Below are experts of layer 8 (counted from 0) of a mixture-of-experts language model. Rows are named router (the router's row for the expert), down (a neuron's output weights, with its number) and show model dimensions 352-383. Each number is 128 + 24 x the weight over its row's rms, rounded and kept within 0 to 255. Numbers have three digits each.
Before each expert's rows: "comes before" lists some tokens at least twice as common just after its tokens as in all text. This comes from a sample of Wikipedia text that the model never trained on. Tokens count by the router's weight.

# expert 0
comes before: " of", " to", " in", " by", " for", " on"
router:152117104114073124105133094143125160120133116118088081107092112142167142141092131138132129144122
down0:141125145178130118072140122156148137136128141158132110145095132106140169099072147099154137127128
down1:149103140099152093079161143137091079115166090130144147121163098143133129128135161150122118147146
down2:106105120109122099172132152095117128184127142152133092125115119081125169154153111087115159170129
down3:118114144109157141140132116117151088152122156122117123125090147156120144153121099150171112175130
down4:139099123104168117102148093119130118130130105159179101169096156144089148151131139120167158107113
down5:116135117122102154132106165096116097177122139146130103110188126116161111115120135091087080151153
down6:140140163145099138096156127128157135122110069181140149161115097134134089067114097117148140135125
down7:134092130088115096132140163109097139109121091153105112140080127125052165096145117133137120107121
down8:094146133137135108157137145116057115105112106133116119138139140119150073129114150165122106071124
down9:137119126132155144139114104156120129108121120140135143161103138159111137128120103151183090116110
down10:128155131124132102137139120151119116149146108149130095161157145153149134133145131181158147151078
down11:153132136118096136115088117126095140102125151065187123120100139059096152122110145132171160097121
down12:111102133120146167056128093136126119074117126206119120116137125116094123124123102151146143147119
down13:171105105125134106128140117128135126144132152174167121153128073151120121130106131125154114134131
down14:125131175091137121140126113134110141141119149063144124135128111109115111128129104129133105140153
down15:116141161153173103103152097145148115148076136125137128105120142114105120086125122126154152142112
down16:122148053123156104117121111110138139139153114155134109136097124166117059104097123174129125102138
down17:184087132147126129103125121142105152149166113139157142144077128157128115140112176128128126099125
down18:156097136097132113098104138096095145135137116155150121099118102150129126172093110124108112114126
down19:114145166117159157123126171109148095100146118111106102113134150133148112128157145111111146128095
down20:126075152098080121108160105098117126152131097119129162104164132114124114145136098053125162176133
down21:152119121172175132137142140149130121138132140136145138120093150102137150143123170093119124124130
down22:120092148117116137129081129122130135126143110131140118109139128122113107103125146129143154151150
down23:097123164121115157139139110117142098138115135143101144093139151134135165121144120093083103136138
down24:073170106134090169124152142150132118137105142140122089131104091135089137123130144115127140101111
down25:124136151114161101141145125122148111105127157124100123132127160137167149128151146139128129130149
down26:158118151128099123181110119149101134094134134090087125107134128082144139083098152140128115172085

# expert 2
comes before: "\n", " ", ":", " The", " 1", " 2"
router:167113118128097140116119153131163142124148122128140090123115084126143106170121129119124144155182
down0:114135114126200115162132142116113149111138144090161122146157121110133118124175113128143142141133
down1:121112115122107169128141123169167143117139126175153115121111086168114046112123124109132119113105
down2:123107072126120144140084142140135114150109181113104098127102131144111116153098122130104116186139
down3:106101135128111122119131134161137115127133209102168111149138152173108131101125115124109098149169
down4:150116091152151133159090136121123117090116138103125136142107157119166124152148105149119138140136
down5:143126135131126094152165124124144133141134120172093145151095116081136112177113076123092094133121
down6:128106124123129153124106128106117105109097152134079140140101158187171150124131173126135128128173
down7:154112155127157101114070116143120162100153131128139138150102152110139146112136116116138109088177
down8:156115112126071137124171151073101104126164111117095122177139119168129173114140186103155147100147
down9:121058134133121098177153140174159100109143125102127147123152094154118110111112128103125142176103
down10:113152201128113135121109081162100123081115085131112100122107149136185115136159155107136111085155
down11:114163159085157113133127151146130143104100136161180131116095144112104140074132107087152094120141
down12:102156127142147086128115116135142106118080124120121157168158121131142106128119120113121145088069
down13:084107124099147132097142139160134117119145128145104108105143148130114126174141100134092120134145
down14:100145165146082159145134083115151120147119100134125096080125096144106120129142141141143120116118
down15:118163100106148144128096125126117124097133125165097101122141110146113136127128149146120140104122
down16:114161093150142115143157108138103116145126128136138131118196180113123128109085124115108129136116
down17:115100147122121085127120122149156131135109099163099128133109125112154135130145158118170106103105
down18:087127137072149094145122119114107136144100133127143169134155121109143098161161124125160109093125
down19:124170107166117134132100132068120140181146163152140134136130128129157100160138157135137086119115
down20:153132126144138155130139103151148100170140145150156089142125124125120142131129107131113148132157
down21:088105169114129150109152096084162134137136166105113126127134109116126105137146155117106118097105
down22:136116129146123128119165109105123104108124110154089157150131116074168124138145182198116135157155
down23:120143153156114115127130138112124130145136099142131171151142099104106091155121116080164148105113
down24:095122103135135133115174132131095121161165116141140156148142100162118101143167136113123122132169
down25:141131153114162119100095157116109103108087128118125170134112144130123131133123100115112138097099
down26:075120102118133108141107168146144150146133090095117134149145122129169098110111096120071131119158

# expert 1
comes before: " the", "|", " a", " his", " this", " their"
router:129125129129109117101058119141128112139123125128114161137106138172153127162129083136120114162136
down0:096141119130142154146134104127121132141094153105138105135111148132085123141139146140132161132106
down1:144172105125118141149138105126098113135125139119136114129118155080089109129107159103109114123121
down2:104109134146148113143157103165148084092149113144120137137163138142189100138138119107134091151138
down3:115198123084134117090155089147124103095154168124099127161117173148148124129126108130130122179100
down4:135153109079107136142145156089123107136124129132138146093128139111120120121093135157096158149138
down5:121090139170104121144124130087096120131148163135153099115148100141112115145162108068174120134085
down6:129144168165132108104124123152120145120138122114130139086099092141109136156147121148145128115134
down7:113101116099137126136175129156097107131148141135119101142157108140076127161172083166094144202117
down8:088132141134113143151114118112108150155091090138080108151186085117105160115177090157138105138107
down9:149160117125177193099113159156141075128149158143134094119140095166141108140103124087113124134106
down10:146144126111119108138137108122123140085120156128134087134164118138139108125124145132105109110114
down11:121144151126146095116144150128158140105099145136125186120098133146150136121126154124151105175123
down12:114097148113163128120153131128134131150138148142114134108125121165148133128107122120139164166138
down13:133129156099148128113118098191129103167155106178126122087097142151121117141130120148130118125139
down14:131099094143107160170122117161165088090139138130102131113112116169117146158123187123094109091108
down15:166102104196089120139134180073095127103141124115105090124115141127138173124124110137135129142132
down16:121155106150124159160105141152109106141106114155136134110127148134138083111120124156078160141111
down17:097111118087106118116098133138133115106104150128102131109164104137179094157107143102099156118100
down18:139179170151122086126135139135072145097117153133103084111149126151127084127107117121100113162111
down19:157135129114138183093144131106116097145123171137107118138121154105118135135175144125163093130131
down20:115124141114158135105112111139148134125154133136166137150131119085155144116097158116123106142129
down21:072154078112105106127113158143117157113165135086110150151156102201140109154109089137132119104103
down22:151134104111166154125122182139123154103134148139090123094158105159112161100120139128116143108153
down23:159130131118117112186106142155088109131102128134111137122149127125103102154106117128162139122140
down24:141090138127125151097152112129148100113129129129130098115126150136111134160158150160117181111138
down25:143095169132140115139146116111072159158112140128159133137088129143112123141086141112128156097133
down26:139099135152086195093145091119118103142162122145148093089128150145104116159126087087145151145130